config.toml
num_hidden_layers = 8
hidden_size = 96
n_experts = 32
experts_per_token = 1
d_expert = 192
d_shared_expert = 0
hidden_act = "cubed_relu"
moe_layers = [0, 1, 2, 3, 4, 5, 6, 7]
router_score = "sigmoid"
normalize_top_k = false
routed_scale = 1.0
balance_loss = 0.00195
balance_bias = true
router_bias = true
scale_expert_input = true
init_std_router = 0.019
lr_router = 0.00169
vocab_size = 8192
norm = "rmsnorm"
norm_eps = 1e-06
tie_word_embeddings = true
optimizer = "soap_variant"
learning_rate = 0.00703
beta1 = 0.95
beta2 = 0.99
batch_tokens = [32768, 65536, 131072]
max_seq_len = 384
train_tokens = 387200000
max_steps = 5053
dataset = "wikipedia_en"
Below are experts of layer 4 (counted from 0) of a mixture-of-experts language model. Rows are named router (the router's row for the expert), up (a neuron's input weights, with its number), down (a neuron's output weights, with its number) and show model dimensions 0-95. Each number is 128 + 32 x the weight over its row's rms, rounded and kept within 0 to 255. Numbers have three digits each.
After each expert's rows: a language model's description of what the expert responds to; "comes after" lists some tokens at least twice as common just before its tokens as in all text. This comes from a sample of Wikipedia text that the model never trained on. Tokens count by the router's weight.

# expert 0
router:130133140141127140203138103050108114191131116131150111114135098126138155161108101152130211151117155052143196098134095050133112160117118140134155107132164137117127186141117130118130086179138085102140089172179107111141113144082102128057175134148123146101138124094130145188112175202107113130
up0:118127104146121123111136106116087181111165178086118101126121078121193128131123075126157142106191172146124133104132116054174153162122161131153143113163081192137138139132083101112070128170132142139076101207089185114192158083135091112108062097131111158127124139121104123165124110148062121166
down0:118161098116183079120158110143132126145102148116107133194100123142110148124140170148050143110203093127178066157161119152216122132226117138141152134092131145110131146109124145142096159140137105110146065124144100142124121105107084139107135121194188131118102192094103122164143096110078131177
Description: Sports competition results. Sports results vocabulary and capitalized word starts in tables and medal records, such as Final, runners-up, win, defeat, Men's.
comes after: " |", "-", "|", " the", " (", ";"

# expert 11
router:122128174106111134123157096130119080081132114161129139078123145088163136091094116086119138187135152117121189113137136100138132154102145106122135186124185121098121177093142081080127098179082114209156095180164115089131148151129160113178101124057116166156157120128106223177098146111098091140
up0:145114109181096126130104173119208094136137154129124158110059148126157202130137137098117162128192076132077133063085104098138153169106119153099132111140126125170108145118091082133126065172138140143095144134125111059129097197153149120169110114112091151128138087179093150092129105088102131202
down0:116161093132162155130120140132168125099133101157093164174141099105137103145125126040172128120134139094131114141120103165220138139110114156142097127134109143095081099136117160133116129068134114156121180189095178118034130157061134107145143158142123125100174118117176062067178100087116164101
Description: Word-initial prefix pieces. First word pieces of longer words, often Latin prefixes like ex, un, re, con, comp, im, after articles or not.
comes after: " the", " to", " and", " a", " an", " is"

# expert 7
router:096127176084125160164129090091122087121129115131081130155101132147205218103108101074124137148116163166104120125186102144171120105121201122138108122163151149116183110092110161128135100189107127191116082146145167137084126147150166130149097121136133155151152100064086098192110144195140142109
up3:124113130113095074112132115123096150134104086120098156113139093163110077170152098045105151112160124138098109136163112130123133124147188130057155128179067073089125065108065140111130096172150134073081175129176176131184106126113119103114098118123141103169144048146159156114136089154139176128
down3:135101090129114044092073119091117147136158108097104111139160156148140145130085121107207077059124173091113156108090156153153126113139090076162104089099103098057104113172115139143079164114139109156101162115128128088096125105092147195166172080135156145098128158150154104098145093139195123129
Description: Given-name starts. The first name, or its first piece, of a person in lists, casts and rosters, e.g. David, Tom, Lar(ry), Jo(anna).
comes after: " |", "-", ",", " by", ":", "."

# expert 13
router:086110132151128126191112114117140120183140083159148120121170141136146182150149150148115134149073197095126151151194098122156151147100125128152149090124130133111122151132090133110112041168111126144146115137159099158109177124112177081107165065125131164187164070132073184139048130159084172114
up3:184088109171137098124085146096131102142129124113137105129114149104110199149143165111221083112078089090095150066125068171110097138176154184169174102109144144094134128166118154071161110118102166174111170133161154127122135132123141170148157135097086078180113121131056119136101147150104097131
down3:113157143094107086150153108079116164164112118044093161131123049108127156149151142093144067113102164099126129142099074132095173120069118076116186141111136185114147166059129114150078092166112118148189148194142106111111112178130139149126159112172144080120128124112114157112162081159103156142
Description: Astronomy table cells. Cells of minor-planet tables (km, MPC · JPL), plus capital initials, coordinates and dashes in sports and election tables.
comes after: " |", ":", " (", " MPC", " km", " ·"

# expert 4
router:138129100072132115134186118062177107184118129101153116109183126160166156163058123132085133134104160149144188159129127111149084139146131130099187160165181132114170113153129151137148067183117090132114118197143125107088100177115107157088134102122147133129162073109091146204106156163120100080
up0:185155095130142129180110088140134115114148144097105053129107143114097140138095188082116142138067162124200166149151165145125127073079143068091098124122118169115122173036094184140175094179140142100158144109135132106185133062102097109122147096087115176106147136125119139111129129142156116094
down0:167149108137142164119130134161185094175125110182162117152152178113052127168101134167141098100108136168168116108179180185110175105166158082088096137119135121176138148170152166146150163131105133168180205138120106137128127123119149136132093109144120140122117120150108169102064110080226112104
Description: Digits in tables. Numerals and digit pieces inside tables, score grids and numbered lists, such as matchday numbers, innings scores and statistics columns.
comes after: " ", "–", ".", " (", " +", " −"

# expert 25
router:095121151116148166125148102131170077110102105101139174157099099085153170103130157165093172135155130082089137147167143124114062156143126100092194154128129111102113115155081166133083098147108100131185078169173171122113131209129181131111158081138118153140106032134110178116117168130079119128
up3:151082105127155121100108132134116106124070137126167091132074137092162149108121184062114141104083081139102124076084100173110120120158031190129148179157143119091159139159144095141100087185110103168139102158159159133099078175110136134128160121119131141123081155156157115145151164203099172104
down3:108072105108049124107120053175117142180094123150107175141196108078074088136133109146170062125112126077068099107108159125175116154145145094141133120131132091159111106104081199125222089083130155101133148119159145111148160132135132156137095155133140138116142139095166097149129140120164096110
Description: Paragraph and heading breaks. Sentence-final periods with blank lines, section heading markers (==, ===), and list dashes starting new lines in articles.
comes after: "\n", ".\n\n", "\n\n", " |\n\n", ".\n", ")\n"

# expert 12
router:124146136134157128184127149139107100202140124069128114099110068083175154121070120136034113135089132103118152082130099116129123126125160122105181197155152114131166146091099149121109101190106122148160089147130145117126191118163180134134112153083156160133187123103056157161066144171122125127
up3:110082135133140138123126152094137165156112081087123131154145159090155123149073157143098102111110124138110188096116101091121100145067171148071143080155118100097128128099075134130104125231153152121110087185137134105122138195142129115123128095094171199098089055139116116184105107186102101155
down3:153078122123201187078171100141167075117169136152147157166088102118118147120168104147117117154119133171075122138109168115084152146162143121119168152122098160194105138082130127093087141161102073128163124075125114127140100113122150151125125174114052112158151147158097080189121090136098101211
Description: Year digit prefixes. First three digits of years such as 201, 199, 202, mostly in dates, year ranges and population tables.
comes after: " ", " (", " in", "–", "201", "In"

# expert 29
router:142122107096213177148120099139166054165087115124117109158146109117130159095124121170082161117083134101149127101118148082150171186095117156143112091139111066141153120106105129097115134155040106155146100138189196167130141165145112108081143119121156143188079140092133191119110133122073139148
up141:109095106109139143132174104108134117109058213138113087124117122134159130111133181082155073089096136124104159131089131191107136161054102130182122121138162090081099104126112125199110082125164139111145046144139130084124151152069089107140087129114072157109167108105099167127093167101107144137
down141:048142059116111173161183130133101127150136146106121089164138096185133108170118166170139082151154126075123125126066154173086099136082100147153121129118082146144119062074110157108152092137123079171181130116080128160152191121168104156055118146157102114152112158122132127105085133100095136155
Description: Determiners before nouns. Articles and possessive determiners starting noun phrases, mostly the and a, after prepositions: "in the", "to a", "their".
comes after: " of", " in", " to", " for", " at", " on"

# expert 15
router:144155100130162141165101166112149124165125088094151149131100123102171134142086103139146125145119127113122176151186141135116082183157125104089148125111152106140109134093125144120107086136067073137156094186193176115095172220159158107085150065065113157120119074135080147152103121212131120130
up3:087150091075178098055142133113099151103101170126097129197119073180139159140128093139135125083124141141034159116142131142122123143111088139104144110157097098134151131150153182130164089155164095136118153094106150114038154175171131123082107125089106138093171101088119137195121125155121090087
down3:095132077074101173098120122141099112120165077178139057117101168147126153094093121145178089058167193141104151137153175134143105140139103112024126123130192123183098134107106084111109106110131116110115132066110142148138111171172162160092136117183121133103131131159146100080130127171134110161
Description: Table row endings. Pipe-plus-newline row endings, leading pipes, separator rows and other line breaks in Wikipedia tables, infoboxes and lists.
comes after: " |\n", "\n", ")\n", "0", " JPL", "%"

# expert 21
router:097132100108148193154120116121122067158157078119137109141127163168140165115128149110081107128064113118124147099196171140140130122098161163153134150199151083130126092122121087128080116164081100115118106147153163152124150228134148070155161103094132104137092075111146167133083100215128095132
up3:142153106152160103196168124095130125088126166120174119090138103138149093169146091200084157117096131144168107178169164148128098205074182123109160112119154157160186175167099145164142154143142098161148072127127144097138134183153127105118180197132135125100132101193163131173127151135152142103
down3:150123178131084083185113157121128169164141081169144135111118098142189101169138087113106122101116151133133165072110157152190129108092131120175086134073092150187151141096207135174155127086093131093102131151146143119120141104161143121167116148169058110128134160182142111073098089162105188144
Description: Table cell separators. Mid-row pipe separators between table cells, plus semicolons dividing lists of scores or numbers.
comes after: ")", "0", "1", "%", "2", "3"

# expert 16
router:155115158088230185135155069125117152172143095093145105167098164092120146170065142159109170166112160103136124119152071108152101152099133134140147185120118142119176182110131151085150133175119066104150134132152135125083142165091106115144168075127167123121119115081165142140094167206105139110
up3:149166114137155107119142113163112111154146100117155137159153130167113199127116163058113118143088156098070126095149155158152176161132134144101112197130151102155110177152157104087100076155126122093160149118087166109126114135186105144123145217125081185162117105152184143088047102109075116116
down3:126089158057098123092222173122146127182109084126124127114085093124090125145189146143174149121141119108101122099153088171112102195160083145132132170127059151135136143111150123158096126149091183100116157088129141151141132134149135122161066158126095189135113146151121161062074104118189103144
Description: Infobox and list separators. Colons, dashes, semicolons, slashes and coordinate marks in infobox fields and lists, e.g. "1961–63:", "Strokes:", score dashes "6–4".
comes after: "\n", "1", "2", "3", "0", "6"

# expert 10
router:087150167112199220121169122058172090144163097122177144125140136120135141079085156130058156153152125138097159166142140122126125132133146100073077152137131130144146139178129105100127130130091128144152131181119143158115142163146147115136116104056146159158099058120039177110134173133099093125
up3:090184152063102128143141162166099063149133097132167139173152136131108165105088102139110142070052177086140187168110092112150152070136128150161153178152131151098114129147114156159098142080115132113108148154155178145152135169135116131141122066159109141139125128163111071096184133137116092216
down3:094112086104071091083147127067132108117141193135134079104191145132129064111143103079136154155073094098155093171152145119186175072102092144146162138129153102129149103064167112165107172114130140089146120133090134132074100115166122147104100101137119087069075100152153119098164136170110103165
Description: Sentence-ending periods. Periods ending a sentence in running prose, plus clause links like and, which, but, although, before the next sentence begins.
comes after: ",", "1", "0", "2", "3", "s"

# expert 28
router:082148098074131097141161112077112170148164120153154114100097122117112171068109155136119108167141189131097142147115125144100131142058101129111159211180157117104126115138075130100081092181126071182122102140090190104168146146116173109111107142107206153150147114104110161129119175115062147125
up0:138167149108106105127093137086196165124124146138119149108110103073095136130109075103072114136118087208097115156099125143093140165131127103078143159108115073166177189171172116098158140116102116170116116108128126171120114135163132038079123186095130102156183129174047139134139104142108123150
down0:176157158213127127127119122124200052138138129158111085153155118112098155158143159202107108096183133109139132177143166149131101140121098157126188139068115088151125131120094126152106210150096100165140190126114072152116129145189157111111111148130122090109128102152093180185160154133111115128
Description: Capitalized word openings. First pieces of capitalized words and names, often P, Pr, Ph, Par, as in Private, Ph.D., Parlament, Pathfinder.
comes after: " the", " of", "==", "-", ":", "202"

# expert 9
router:139131094067128187178138155106123103153132074060112142145111105092137174178092137072102142133088122053133155124144163110164112173096129146140181105172139079132148166107141163121127113118078094124118112108124195132086095210149124129179127101124158104141143117146085150162042117148156120156
up0:146156173102184173171179109167171133089086115138139128117083124120176114133140102086099114155090088143137198066105134141103123142077095145092094068171097158117199091135085122139085084107109128102159096094101141162100127166160149091130108128083121083096159116176106076146105144128118163079
down0:151057099079079148156137146144091125127107113101131089153121096133134150137131181150175135129088123108167131121126124115188173135113137144105089144125115107115110128147108167161124224134158164179203127182076117202151161115111121157067162150124120132107087180113160098160113188086116184132
Description: Table cell spaces. Blank space token opening a table cell or following a colon, usually just before a number, such as | 1124, | 24.
comes after: " |", "|", ";", ":", "°N", "″N"

# expert 3
router:094104106150118114115168073119107091140167114157132187094124112099205130116058085102097161187153160091110171081196167143092160134083140082133117127212144118127141203111124110114107133163125105161142078178115165149146112146107097078096137127099142130096138106102096141168093143113099166124
up0:200092114118167105139166149138159089118134108098114124106090096144185168108111156106102142084153106157112115095087101107203092111140145069151192095085124115116118142100138173100111182109124062177093115150095097107171205121129160172162115171130135099162102108150119159119163139100169105185
down0:103088151170111123173167086068119122129190165123135139105066138171134151117125196068123102144179167112150150094095077151099110115120130127129122126113134202156168114161095139116117094070158160095113121076059082149145145149128084085137126143153133166088118120084167075101121075149162101102
Description: Word-initial consonant pieces. Opening consonant pieces of lowercase words split into pieces, usually after a or the, such as g(able), p(orch), fl(anked), k(etones).
comes after: " a", " the", " \"", " and", " The", "'s"

# expert 20
router:122129151064155137127136079091129147158078090119145137129130093098122130083062094151088180132148155157104148144119138204128100163077206107142157128162153121122081186153093128094069117129125094144186107160131106123155133171116106125151066030118099121146094125132153170112112088128136085102
up0:119106157136135156213140160109108110146117075176134120080129124123115161119131157131113206137059172151081181118174131131143132140125096177165100119122123171110174181127115117131138061183102141113164113167116166134120181157113118116140123078128173150179164105082077169129085114112101194097
down0:110152113144148131124129086172116094121153099091113109151138094185182153137155127151139099112186125095050123140110095130151131173092123073075107127129133128088154159167164121139134216115178104076132111198106060129095104148113147128143164089134149158189145110100196205120118135111140116156
Description: Copulas and auxiliaries. Linking and auxiliary verbs and "as" in descriptive clauses: was, is, has been, became, "regarded as", "known for being".
comes after: " is", " was", ",", " it", " It", " he"

# expert 5
router:154125139108117123126108169067162156149134129113154182102134086111180163162059119131024117148067133114107192128115146116069163142079132109121132133132155139126182160124098137100100100168081126108164144175145192071099132147118132125156148138123124134122164088102051137149110136169074107176
up0:140103161133122123137120086096189086145120137112154147138103158074150151142130082132077180163137120095161132147078107137089088164080185114151183134133124134148090190141138181044177130152063138106112129143120109134161118135102134115079162150128108050101136098094058126154168103146109089174
down0:149077092165080164125103168137155183106180164111182084117160085124098138150152111168193097139124099103168149171133100167144078142122110132133086115168151195135170131134184138094209051120157169146172171100115103093113094123109090181133129171110100116104137149120143136111136141115101166130
Description: Numbers and quantities. Numerals and number words in counts, measurements, statistics and tables, such as 150, three, million, 000, sixth, decimal digits.
comes after: " ", ".", ",", "′", "°", "–"